Experts of a small language model.
Size: width 192, vocabulary 11401.
Training: a variant of SOAP for the experts, 362M tokens.
Below are experts of layer 6 (counted from 0) of a mixture-of-experts language model. Rows are named router (the router's row for the expert), up (a neuron's input weights, with its number) and show model dimensions 0-191. Each number is 128 + 24 x the weight over its row's rms, rounded and kept within 0 to 255.
Before each expert's rows: a language model's description of what the expert responds to; "gets" lists some tokens that make up at least twice as much of what it gets as of all text. This comes from a sample of Wikipedia text that the model never trained on. Tokens count by the router's weight.

# expert 29
Description: Prepositions after set phrases. Prepositions and linking words completing common phrases like one of, referred to, thought to, occurs in; also sentence openers Despite, Many, Like.
gets: "of ", "to ", "in ", "with ", "for ", "from "
router [ 92 168  74 133 128 112 168  99 145 146 165 126 142 130 153 145 132 154 102 122 130 153 159 159 152 126 120 134 182  89 129 136 139 118  81 165 136 122 126  82 113 119 155  85  80 117 118 157 156 114 156  92 141 124 124 157 146 138 108 117 161 171 128 106 139 167 165 133 101 129 127 115 106 121 134 160 104 142 118 136  69 152 120 103 107 125 107 100  80 125 150  83 138 130 115 111 144 127 143 125 128 134 135 110  89 167  95 100 133 127 106 116  99 137 112 155 137 133 108 120 103  90  83 125 117 154 130 177 153 156 141 133  87 145 129 130  66 112 120 179 142 149 174 143 143  99 151 137 149 140 155 134 136  67 150 119 121 149 122 116 109 142 146 106 115 104 157 103 125 160 175 126 118 137 137 159 136 126 120 136 151 138 102 125 101 110 118  96  99 114 142 115]
up0 [ 89 100  94 102 166 114 117 125 121  92 125  85 143 144 148 136 143 144 110 108 146 113 104 117 115 124  79 130 188 136 154 105 166 115 117 136 128 160 145 126 148 110 107 115 109 120  65 145 106 142 103 148 125  98 131 109 141 162 171 165 116  99 132 136 144 177 124 125 130 132 101 162 147 166 137 142 141 107 144 148 102 119 110 103  95 120 105 128  91 135 114 124 147 133 156 156 183 139 118 129  90 139 116  62 156 138 111 128 155 169 131 134 115 133 117 149 165  85 117 133 150 112 152 111  95 134  98 126 106 115 143 105  71 105 155 127 106 167 130 127 144 118 158 117 136 124 152 142 122 116  94 126 176 117 105 118 125 108 157  99 101 176 128 154 136 112  91 122 110  92 114 108 114 134 162 118 148 143 134  96 163 120 180 124  94 157 132  94 136 141 173 147]
up1 [143 144 136 104 168 117 144  99 102 126  99 147  78 122 138  87 139 128  91 153 151 124 128 185 106 118 144 112 124 141 127 176 130 173 152 120 103 176  83 125 118 150  79  83 130 147 133 132 127 117 109 151 129 151 122 100 139 131 113 152 160 105 110 134 139 142 128 103 143 107 115 151 126 149 130 160  98 142 137 124 142 115 101 157 114 118 116 147  71 144 116  99 147 108 138 139 140 125 103 182 154 127 143 110 171 111 110  91 152 132 133 114 109  99 150 110 145 133 162 113  92 112  95 108 125 181 137 180 139 138 111  75 136 141 151 118 111 124 155 126 113  93 130 123 121 161 128 133 113 133 147 141 150 112 135  87 159 126 127  59 152 167 152 139 136 136 130 136 100 185 124  86 137 118 100 116 128 110 154 111 161 102 122 117 156 127 169 150 117 116 190 104]
up2 [145 121 109 139 104  88  65  86  87 106 166 132  95 105 146 120 120 134  96 180 152 134 153 111 123 148 128 132 125 162 131  85 121 152 118 119 133 115 117  92 123  92  99 112  90 107 104 140 134 162 154 120  97  98 153 124 172 105 151 150  97 131 101 117 130 107 129 158 159 142  90 131  96 101 144 152 113 170 115 152  96 153 149 141  89 132 147 131  74 126  92 128 137 119 171 109 124  84 161 155 138 139 113 131 174 116 132 178 153 103  99 136 141 101 118 146 118 108 135 108 163  81 133 108 114 127  98 152 126 117 139 100  92 103 115 100 162 119 146 154 135 102  95 146 118 145 169 120  87 144 126  77 132 136 124 127 140 104 129 115 149 171 113 125 142 121 128 141 157 151 120 118 100 129 134 152 156 108  93 145 128 150 123 146 172 167 167 140 119 115 143 123]
up3 [106  97 125 148 133 104 170 123 141 109 199  62 112 144 119 166 137 118 145 104 111 130 106 156 110 151 162 135 118  98 129 128 112 117 129  90 127 151  74 117 102  89 139  96 121 122 129 168 135 143 106 159 167 119 153 115 117 105 138 167 107 134 127 133 125 140 107 164 108 162 130 136 144 122  88 159 133 134  89 145 102 133  92 117  88 149  69 127 133 141 146 123 142 148 160 143 114 111 144 127 154 155 105 146 127 137  89 130 105 144 108 128 127  74 131 107 101 125  89 105 108 117 167 155 130 156 135 143 169 131 137 111  96 109  85 114  83 145 143 146 120 131 138 111 123 134 165 142 119 153 128 151  90  96 116  89  91 134 149 131 148 164 118 141 124 118 158 122 180 106 106 124 104 117 175 160 112 183 138 138 153 169 113 158 144 119 164 137 134 111 142 125]
up4 [123 121 138 126 124 144 151 114  99 115 136 115 115 123 148 104 106 128 119 128 140 124 136 114 122 128 144  90 138 150 120 110 125  89 166 160 151 127 137 158 170 105 134 133 106 113 110 141 145 157 131 156 185  97 115 124 111 118  95 156  85 173 115 104 115 140  51 167 133 143 160  84 178 112 160 108 127 139 132 178  97 170 146 135  87 114 138 145 121 158 130 113 111 131 159 117 133 117 145 128 115 134 155 155 128 131 113 100 142 167 103  94 107 118 139 153 120 125 131  85 154  83 111 159 173 139 151 109 136 138 141 161 134 191 116  96 152 144 132 100 108 126 150 120 107 143 102  73 136 161 108 116 112 109 127 161 135 129 108 152 100 102 121  88  64 113 177 149 154 148 136 112 131 121 142  68 149 141 108 124 116 159 133 141 106 124 134 136 113 136  96  99]
up5 [133 111 108 146 178 128 110 119 117 114 125 126 112 150 164 111  97  96 132 160 141 126 112 139 135 122 143 107 115 131 111 139 139 153 160 141 167  99 104 111  91 139  90 119 144  98 128 193  84 153 128 147 126 202 104 128 141 108 101 150 156 135 160 126 147 116 132  99 134 144 133 157 129  98 110 137 145 139 133 106 103  33 142  90 116 129 101  89 112 105 101 153 138 161 132 151 145 120 143 163 180  83 155 129 173  92 146 153 141 108  97 110  75 113 110  85 141 129 105 128 128 106 147 156 118 101 102 128 154 147 111 143 157 106 113 178 135 131 121 145 109 166  99 118 140 144 124 160 135 135 110 115 140 147 117 126 139 136 184  88 138 103 133 108 140 141 156 102 146 140 127 142 112 142 143 159 144 133 111  72 135 130 134  94 144 150 128 135 134 124 144 148]
up6 [146 120 101 174 128  78 156 177 121 160 109 121  67 105 116 172 118 126 102 118  83 103 153 109 121 173 117 160 156 166 145 133 138 160  99 122  95 120 175 120 120 112 101 123 124 152  93 107 160 164 120 144 137 156  92 109 131 145 120 133 164 120 107 140 122 191 140 128 142 112 152 164 111 108  63 164 164  97 120 162 146 128  99 103  93  84 114 118 121 126 118 127 139 124 153 166 128 108 110 114 122 128 132 139  67 125  96  97 130 111 160 144 134 145 155 105 113 103 123 125 153  94 117 150 128 152 153 154 118 142 112 128 139 138 112 152 118 132  78 189 109 144 152 154 104 141 120 126 136 154 117  95 154 133 127 101  79 160 103 116 150 132 118 111  99 123 149 107 172 123 120  87 144 140 136 152 111 126 135 120 160 136 138 150 130 126 137 124 121 106 116 128]
up7 [133 137 114 139 121 161 113 142 135  92 130 143 161 105 141 161  95 114 107 137 140 117 100 119  73 115 140 111 121 139 126 112 129 183 106  85 154 139 142  80 125 104  89 124 129 134 141 118 131 113 109 141 121  79 142  94 136  92 135 167 132 180 115 125 136 141 130 145 166 163 161 126 139 118 101  86 133 134 117 203 142 146 131  99 152 149 173 135  98 123 171  90 154 130 120 135 133 116 170 183 160 124 149 206 133 139 102 135 125 102 144 154 120 148 118 118 138 114 129 122  74  83 144 112 110 133 126 115 137 146 142 111 160 104 148 161 100 118 161 111 136 129 128 121  76 171 154  99 135 127 131 131 157 107 191 142 119 144 158 151 116 134 123 114  96 105 143 113 152 117 107 155  94 104 124 111 154 141  93 126 174 142 127 153 124 129 141 117 125 114 114 130]
up8 [132 159 154 100 105 111  75 115 130 125 141 150 139 102 116 141 126 137 115 139 172 149 105 129  99 141 149 107 132 129 139 147 103 140  98 158 151 150 104 102 159  82 101 158 118 110 117  89 155 148 101 150 138 125 147 148 120 159 113 147  81 156  99 174 139 164 142  89 145 123 138 132 145 135 171  57 128 137 111 149  99 127  76 144 125 109  83 171  92 122  93 101 106 128 142 148 148 123 120 134  98 140 135  52 129 165  99 155 117  74  90 152 105  94 109 109  99 118 134 137 125 164 124 128 130 110 118 131 118 115 116 124 127 100 144 134 137 128 136 152 163 152 123 126 124 130 134 124 171  97 110  95 146 116 133 139  93 102 105 136  94 165 119 145 148 118 105 104 118 151 131 123 131 131 146 177 123 117 117 140 143 159 139  86 115 119 148 154 141  98  92 186]
up9 [ 94 131 127 121 139 107 152 156 114 131 150 160 109 111 151  71 116 107  97 130 142 118 112 138 126 170  86 144 116 118 130  82 135 155 150 106 121 149  97 156 127 102  72 126 129 171  78 130 135  93 137 144 153 148 168 124 124 149 154 112 122 132 126 120 140 150 156 116 148  86  82 157 111  68 170 136 104 151 149 146 109 145  81 139  98 150 137  93 104 134 132 130  92 115 155  91 163 119 148 112 121 101 118 151 132 151 162 105 110 148 125 104 122 166 120 159  95 119 127 130 100 140 128  93  93 123 113 135 132 115  99  97  88 124 147 147  96 150 151 150 121 155 145 131 129 126 146 175 146  96  82 138 112 120 116 133 133 130 156 160 178 123 116 134 135 139 164 128 109 132 145 112 188 109 185 170 124 122  97 112 130 115 172 151 116 145 151 130 146 117 151 119]
up10 [134  94 104 150 117 142 136 127 123 117 138  72 116  94 160 157 154  93 161 162 131 137 145 109 153 144 173 144 135 118 107 112 157 140 128 144  90  80 117 106 147 128  91 147 103 101 134  84 118 117 151 128 140 132 121 105 106 140 131 110 126 127 151 175 120 126  97 105 138 107 117 127 112 128 145 127 153 105 114 173 130 125 110 110 116 134 109 166  85 173 133 142 134 160 123 134 134 143  99 118 108 172 113 106  98 161 121  69 135 123 112 134 139 141 134 117 139 137 111  94 132 184  86 123 116 192  98 124 131 119 172 172 124  92 131 105 128 125 140 165 115 156 140 107 116 128 136 117 121 148 160 132 137 124 154 106 161  84 145 101 135 167  86 143 103 131 110 156  76  78 127 140 156 186 149 139 106  85 134 127 183 142 125 129 128 119 155 110 149 161 118 115]
up11 [112  90 140 162 148 126 102 107 119 110 146 131 104 137  89 103 107 127 146 127 148 163 116  79 130 107 132 125 142 129 119 174 131 126 141 104 132 109 109 144  70 100 142 161  82 152  87 108 109 138 143 107 165 130 121  81 149 123 143  96 142 129  85  99 130 142 111 111 158  91 136 141 117 118 114 131 132 132 178 123 143 165 123 125 157 137 112 118 119 127 129 154 148  88 185 157 121  95 152 122 156  96 134 131 150 121  97  99 158 111 102 115 153 141 151 183 101 145  51 151 166 107  98 149 127 130 107 133 148 123 160 132 105 133 150 147 113 141 136 144 113 153 154 124 157 106 143 142 122 151 129 163 147  93 124 112 149 107 188 119 118 129 121 136 127 132 120 119 157 122 101 113 146 151  92  89 169 126 105 154 157 123  94 139 151 112  87 182  84 126 108 129]
up12 [192 122 114 135  94 133 124 123 150 124 106  64 126 123 154 132 111  94  98 140 129 134 133  66  87 107 121 141 107 124 136 108 114 155  98 161 147 113 115  86 185 121 120 162 122 153 155 150 147  75 132 148 120 125 143  97 121  93 131  92  73 100 166 122 130 148 162 113 129 125 160 117 130 140 117 131 148 144 129 119 100 113 135 163  96 158 143 124  67 156 132 154 159 123 110 152 165 159 133 169 140 110 127 141 117 125 115 143 104 143 158 160 119 170 128 125 153 162 134  98 110 130 143 173 133 142 119 119 105 139 160 110 152 137 141 127  89  83 173 117  90 130 154 172 152 184 115  95 126  94 101 128 134 102  97 134 127 121 123 145 109 147  90 124 138 120 119 104 144 149 127 149 152 164 126 141 111 107 143 129 123 160 107 125 157 125 136 145 142 106  80 124]
up13 [155 149 157 149  91  94 149  87 123 105 149 118 134 115 134 130 120 165 123 115 167  91  90 135 139  97 145 150 109 142 150 180 118 101 147  95 109  99 154 119 108 150 131 115 111 102 134 138 141 148  98 149 137 152 115 151 131 132 135 127 162 118 122 101 144  98 135 132 158 147 106 119 140 106 131 120 151 135 122 146 135 163 137 111  95 152 126 110 143 152  83 115 126 157 118 110 151 128 136 110  98 131  94 135 148 124 165 138 146 117 153 151 139  50 108 120 140 120  84 119 118 103 127  96 141 121 152 128 113 110  74 117 176 166 124 105 133 122 110 126 125 120 172 157 110 136 158 123 143 107 138 115  66 149 162 148 146 100 158 117 155 121 125 115 142 132 172 123  69  94  92 184 112  62 100  99 140 168 150 118 118 164 146 116 125 149  89 103  94 115 112 125]
up14 [146 149  97 161 157 106 134 149 137 135 117 100  99 105 126 103 121  76 170 126 144 146 128 149 148 116 102 140 134 110  93 130 142 118 142 132 121  77 112 118 140  98  99  91  93 150  87 176 104 124 107 157 132 114 121  96 134 123 121 151 106 143 141 113 147 138 143 142 104 158 140 136 124 134 107 127 154 162 102 152 158  93 109 172 113 138 128 150  88 124 108  77 141 167 130 179 146 124 128 151 154 131 158 164 160 135  84 158  86 139 121 121 111 134 124 179 132 123  99 133 127 161 113  91 114 106 104 138 141 121 163 141 111  79  95 166  93 161 109 121 106 128 119  83 139 142 166 126 105 111  95  92 129 119 140 126 141 145 117 126 149 113 129  94 124 104 164 170 141 123 129 111 171 147 137  98 119 156  95 107 139 108 170 105 169 187 104 108  99 127 124 139]
up15 [123 137 104 195 157  88 110 111 164  94 114 142 120 144 129 153  98  95 151 134 127 147 173 108 125 110 146 112 140 132 143 141  95 187 161 122 151 152 132 101 137 127 142 128 102 139 152 117 160 156 115  96 147 145 106 119 160 121 192 111 127 145 115 116 110 118 117 125 150 144 163 148 133 105 127 109 156 150 117 146 149 169 112 137 112 202 120 184 119  94  85 133  95 148 151 125 139 141 144 183 157 139 159 141 116 113 127  91 133 104 137 110 105 129  84 151 105 120 127 165 130 120  77 111 114 135 125  99 133  92 148 112 163 137 143 122 145 114 105 129 105 130 100 101 122 155 118  86 124 149 116 124 147 107 109 127 124 125 163 124 100 127 144 111 127  89  69 126 163 136 124 134  83  97 150 107 141 147  89 147 134 152 145 159  94 148 136 143 169 137 100 119]
up16 [ 76 155 162  89 101 129 162 121 144 140 136 125 114 164  76 130 159 135 166 128 123 121 124 113 136  74 122 126 158 124 155 146 143  96 149 122 131  90 115 133 126 102 105 134 120 145 124  78 152 100 127 119 168 102 136  87 133 113  97 153 168 117 134  84 149 125 150 127 133 172 127  99 148 120  92 108 124 103 108 114 150 138 139 121  81  88 127 119 142 120 105 131 106 106 123 130 182 162  85  91 109 122 157 137 105 171 123 119 159 159  84 137 108 119  94 100 151 135 137 136 116 102 129 127  97 110 132 134 146 137 143 157 152 150 112 162 103 143 125 115 166 107 114 128 118 134 171 170 163 143 115 161 148 145 149 136 143 151 122 130 189 166  79 145 141 115 133  92 148 100 149 126 146 128 114 105 132  92  92 112  99 177 128  96  96 132 106 118 125 146 109 106]
up17 [135 176 106 150 105 113 113 126 154  84  91 132 113 119 120  95  54 153 137 133 164 165 125 134 117 150 144 154 134 167 127 119 137 119 171  88 119  95 128 137 139  94 119 106 144 141 123 176 120 146  93  96 122 138 140 169  80 136 126 158 108  79 159 105 115 115 182 164 135 150 127 143 140 149 141 100 128 116 148 135 130  61  94 111 145 129 144 137 130 140 127 137 137 131 127 107 110 168 176 117 151 150 112 130 161 161 162 136 117 117  98 136  99 151 159 119 173 104 182 125 122 113 128 106 110 131  89 126 160 135 126 141 154 109 132 171 116 114 107 120 131 175 110 139 154 119 105 121 133 166 112 163 116 164 150 115 109 142 124 126 106 106 115 106  99 105  96 156 186 145 125 132 150 106 112 143 108 144 133  81 123 129 140 107 113 101 144 144 161 117 163 138]
up18 [126 139 176 137 157 109 113 128  95  89 172 137 121 116 102  78 123 176 171 134 131 170 129 102 122 136 101 127  76 121 170 126 120 147 175 119 109 133 126 120 157 151 131 136 130 134 133 132  66 115 100 162 105 130 118  90 116 126 108 114 141 140 142 154 117 125 125  62 152 121 114 100 108 128 146  86 118 128 149 144 144 140  93 136 119 145 156  58 131  97  99 137 144 146 116 131 122 130 112 109 133 126 125 180  93 113 147 149 141 119 146 105 147 114 121 155 141 144 123 127 132 136 165 141 116 152 111 104 178 138 120 118 151 126  71 137 112 144 120 127 171 172 145 141 143 119 129 125  65  96  96 131 150 153 106  96 123 161 167 125 112 157 140 111  98  99 159 115 123 136 117 156 177 135 100 140 122 119 102 110  76 104 154 114 133 109 118 106 137 113  81 126]
up19 [119 142 113 142  99 111  97 129 120 130  81  98 103 118 118 154 102  93 146 123 107 185 179 132 146 136 146 166 163 131 154 117 120  73  98 126 111  98 125 133  98 126 101 141 165 143  99  96 116 107 115 145 161  90 155  97 117 149 158 142 131 133 108 176 140 142 135 130 133  98 181 106 151 112 139  94 113 127 124 124  90 131 141 132  91  89  86  74 142 120 116 108 120 139 131 135 152 166 116 141 128 128 130 133 142 169 109 109 171 157 148 134  83 110 114 150 128 100 107 118 159 111 125 148 153 134 105  77 115 152 125 144 143 126 112 159 110  88 156 122 112 149 143 176  94 175 126 139 188 130 107 109 166 135 137 139 122 120 142 110 114 113 100 102 102 147 172 174 112 177 139 105 132 153 138 139 126 142 133 104 137 118 114 155 145 139 115 138 124  86 156 114]
up20 [ 93 147 128 153 151 157 143 110 162 123 105 154 125 123 118 107 135 113 120 134 117 180 128 137 133 117 158 109 130 120 111 148 146 138 173 135 181 118 155 131 100 136 105 101 132 114 148 120 137 108  84 140 108 108 152  90 121 131  94 142 128 161  90  86 115 139 122 141 132 177 128 117 160 127 144 103 149 126 106 100  99 102 176 129 122 113 118 135  83 113 125 108 103 115 148 148 134 127 183 127 167  93 128 108 115 125 124 118 155 111 123 141 128 133 100 120 130  97 124 160 141 108  93 141 192 114 133 134 120  94 172 144 160  91 149 122 164 107 142 142 148 119 151 122 104 107 181 132 176 181 129 116 164  97 120 119 131 115 152 109 126 123 138  37  91 114 112 142 103  98 109 140 132 146 111 113 117 143 154 186 103 144 131 125 170 129 129 106 104 101  85 117]
up21 [148 104 180 148 119 141 124 129 155 161 129 133 113 144 142 113 136 144 122 148  89 142 162 129  93  79 151  99 129  87 150 128 122 155 166 110 140 143 166 135 105 135 118 142 136 123 137 106 125 138 169 154 169 148 161  83 152 144 117 132 131 165 126 131 157 142 124 161 142 106 125 137 119 111 132 182 123 166 131 134 126 131 177 135 106 127 134 112  85 118  99 114 110 131 128 137 185 106 170  91 122 103 110 158 162 132 117  82  86 155 156 126  63 123 120 173 116 120 109 118 121 158 107 125 139 113 131 115  75 153 132 100  83 153 165 132 116 136 102  97 126 107 118 123 103 164 129 114 167 123 127 125 135 136 104 110 112 109 144 131 163  88 105 102 102 170 150 102 127  99 149 138  91 150 112 100 171 139 119 118 118 159 127 128 150  80 153 143 102  88 112 108]
up22 [131 150 151 147 149 120 112 139 142 141 137 143 122 120 132 152 127 117 152 137 152 155 171 170 125  77 135 113 143 138 143 128 122 117 133 164 147  97 117  88 102 129 124 131 124 132 177 102 109 140 145 128 158 159 162 114  64 181 129 103 118 162 154 118 113 146 138 131 126 140  94 157 162 150  92 145 139 122 158 128 127  91 135 145 168 145  86 101 102 152  86 127 141 162 122 110 162 131 146 131 127  73 137 144 124 115  81 150 131 162 125 151 124  97 126 137  77 109 116 169  96 134 143 142 122 102 101 123 123 115  91 148 128 123 143 113 132  86 171  84 147 130 136 147 126 150 108 132 130 130 149  84 143  80  89 168 139 124 121  98 121 117 112 101 123 115 155 108 133 129 167  51 126 103 123  98  89 150 134  97 174 151 164 128 135 117 121 174 135 142 129 135]
up23 [ 94  99 142 139  81 128 131 120 104  82 109 131 105 163 140 134  87 160 143 144 121 109 124 108 150 131 141 133 147 110  82 140 111 149 144 135 111 114 120 136 132 139 113 146 121 160 134 147 118 124 131 128 138 141 167 138 121  72 150 130 147 152  95  99 145 160  87 135 155 153 129 130 161 164 113  85 120 143 131 187 102  99 123 111 109 134  80 114 152 152 143 132 143 144 131  89 117 139 153 164 145 137  98 132 157 160 147 124 147 126 156 142 115 108 144 148  97 147 110 153  86 155 119  97 135 116 109 112 162 153 149  76 135 105 142  64 137 177 123 106 128 138 145  99 147 177 110 141 150 101 109 161  83  93  98  85 160 103 144 138 126  85 113  98  99  93 140 140 169 151 120 116 126 104  80 146 161 128 157 143 167 120 163 147 101 148 134 123 117 124 124 134]
up24 [128 146 126 118 144  93 130 149 144  84 125 125 108 132 144 133 101 156 130 193 116 151 154 130  84  81 100 121 118 157 158 128 123 145 109 104 118 124 140 128  92 145 123 139 139 181 128 165 124 118 121 145 107 172 137  88 102 131 114 166 107 173  93 155 163 109 114  83 127 108 100 139  80 118 121 130 151 137 146 118 127 164 139 137 182 162 120 159 123 147 137  71 134 126 120  77 107 129 147 121 154 130 148  67 129 137  75 131 145 134 116 128 115 114 105 160 103 148 192 145 112 113 152 128 139 128 100 146 129  84 110  96 155 157  99 128 107 160 142 122 137 114 132 127  82 113  99 128 147  67 130 148 158 116 139 125 142 157 144 135 131 142 130 108 133 112 131 141 122 104 174  81 152 137 121 144 121 129 145 143 110 173 130 137 130 136 125 187 126 128 136 101]
up25 [110 132 136 152 110 126  95 109 145  90 123  72 113 125 152 104  98 178  99 118 171 103 105 130 133 115 107 115 101 119  78 100 115 135 111 117 143 154 106 115  51 108 107 172 125 145 143  87 115 123 138 134 138 150 145  94 156 145 137  85 164 161 164 100 131 112 119 132 143 125 108 115 123  79 142 127 138 151 123 168 122 114 119 167 136 113 122 120 115 144 100 117 126 154 163 163 148 148 113 149 172 132 153 143 111 133 130 113 164 125 128 135 121 108  90 103 144 136 139 123 122 125 117 165 176 123 149 128  77 144 170 142 154  69 164 133 132 126 121 148 120 138 176 178  82 126 122 123 129  86 138 124 141 132 101 135 100 158  91 126 113 126 147  94 128 149 123 135 164 136  81 151 145 165 130 140 135 123 111 143 126 143 129 129 166 104 141 197 115 126 113 119]
up26 [151 141 111 102 146 167  94 121 126 153 131 142 112 104 124 108 137 142 146 177 117 172 145 144 158 141 116 138 134 137 169 130 113 144 173 135 119  85  91 150 163 100 120 166 143 182 115 125 141 123 121 165 100 144 150 125 162 115 124 124 140 117  98 109 109 147 137  93 119 152 161  94 135 132 137 100 114  61 159 160  98 156 136 117 128 153 108 146 136 155 151 135 114 162 137 129 129 154 141 123 204 106 112 109 127 172 105 100 119 145 137 156 123 118 111 124 122 147 157 102 123  93 102 121 115 137  91 126 137  91 144 134 151  89 124 125 152  97 101 107 175 122 129 144 142 170 123  68 142 130 101 147 194 136 120 141 129 143 131 144 141 108 160 132  76 104 152 133 133 146 123 122 110 128 100 136  79 156 152 125 129 146 103 125 172 113 150 135 157  92  90 123]
up27 [160 103 133 129 143 160 119 110 136 127 102 123 168 145 130 123 178 135 131  76 150 129 136 159  79 162 148  90 152 137  99 149 108 170 122  87  89 110 124 114 115 107 101 127 138 147 149 144 144  98 163 122 141 121 137 116 114  85  84 112  98 134 159 107 111 144 113  99 165 126 158 147 141 118 128 184 127 126  98 126 100 161 172 146 114 146 134  93 112 114 134 116 125 142 107 100 105 127 122 120 168 129 129 129 153 126 121 150 119  99 136 141  84  98 133 107 127 176 158 112 131 128  88 129 141  71 101  89 130 181  96 147 186 143 106 107 122 175 139  82 126 101 121 156 134 139 138  99 145 127 133 149 169 130 103 102 131 140 130 115 145 150 144 135  94 127 202 156 101 140 116 147 132 109 116 121 110 135 139 121  88 114 144 139 104 120 142 148 114 126 182 140]
up28 [117 154 112 162 141 110  74 105 117 127 108 155 110 105 135  80 133 157 136 125 185  89 151 136  77 146 120 127 130 141 177 116 149 153 134 132 134 153 145 112 112 127 163 127 155 154  94  77 124 143 137 143  88  56 132 135 124 122 113 132 136 104 130 129 158 116  97  80 119 134 105 136 180 136 159 130 132 135 143 148 131 125 128 132 116  66  84  89 147 173 156 111 153 148 132 126 143  94 176 140 134 143 123  87 134 108 126 103 138 130 151 147 127 142 124 114 161 121 134 137 110 122 129  80  99 126  98  97 126 165 113 122 103 127 162 123 151 129 130 103 136  86 118 176 140  76 109 133 127 140 118 136 149 104 121  89 119 107 157 141 123 130 138 117 158 166 104 123 121  86 125 102 134 110 148 105 122 109 118 160 178 159 106 155 156 161 140 155 122 116 157 104]
up29 [125 109 149 142 135 118 143  91 154 130 102 118 104 167 172 119 147 122 166 130 147 112 121 140 162 142 103 181 122  91 111 109 126  84 136 142 169 104 145 129 100 115 114  79 110 170 115 127 144 177 128 133 146 144 138 130 119 108 146 136 140 173  59  94 133  83 148  99 180  89 123 134 126  85 130 132 164 130  99 155 122 157 101  90 117 146 141 137 109 153 121  92 118  95 127 121 128 116 118 123 137 148 124 121 111 131 128 137 104 118 109 190 145 117 145 111 140 169 144 128 114  99 108 162 125 155 141 154 121 121 149 156 117 127 151 101 130 132 123 123 176 127 125 103 111 138 125 141  75 130 123 132 118 128 114 107 135 173 103 131 139 101  90  94 138 191 124 148 161 159 131  90 108 131 111  52 159 124 147 139 144 151 161 143 147 111 146 100 121  99 139 127]
up30 [ 92 167  98 109 122 153 126 128 116 131 139 104  81 140  82 184 114 158 157 158  98 108 104  99  99 115 106 128 157 132 109 108 138 152 143 146 131  82 128 174 126 138 113 152 150 108 132 149 163 169 128 167 150 126 163 132 142 139  94  84 141 166 111 142 132 156 121 107 165 102 150 155  87  90 110 122 148 151 142 104 132 101 169 134 128  93  97 166 107 108 131 114 122 144 159 126 139 107 147 118 130 108  89 136 111 141 118 125 114 156 126 133 128 160  93  99 122 162 134 156 148 112 100 168  96 138 118 168 125 114 191 121 116 116 159 115 127  81 129 152 169 145 123 121 130 125 110 105  97 101 127 105 121 121  53 133 119 122 120 116 139 159 168 122 177 137 109 135 130 111 136 144 106  95 119 111 124 150 119 166 144 135 173 111 140 127 119 123 135  81 108 123]
up31 [110 162 113  96 113 116 141 101 125 154 170 125 143 127 131 115  78 119 145 142 153 159 125 134 119 180  74 185  89 117 147 112 176 100 171 135 117 115  78 126 125  93 138 176 148 128 188 103 104 123 120 140 141 100 128 114 126 124 153 124 154 123 100 134  69 166 107 158 149 149 136 173 148 172 137 110 138 160 130 115 140 156 105 122  84 146  88 156 122 122 112 119 142 110 130 128 125 145  71 147 113 178 146 124 111  87 104 135 118 112 113 109 154 117  78 143 145 141 118 129 152 113 171 148 161 137 127 172 145 169 131 137 142 136 149 100 109 122 144 121 136 164 109 106 125 108 141 113  99 107 119 143 108 145 109 160 141 134 136 117 116 163 124 147 158 100 145 138 142 134 146 144 118 105 102  90 159 140 120 121 147 136 101 110 116 140 140  99 168 129  86 107]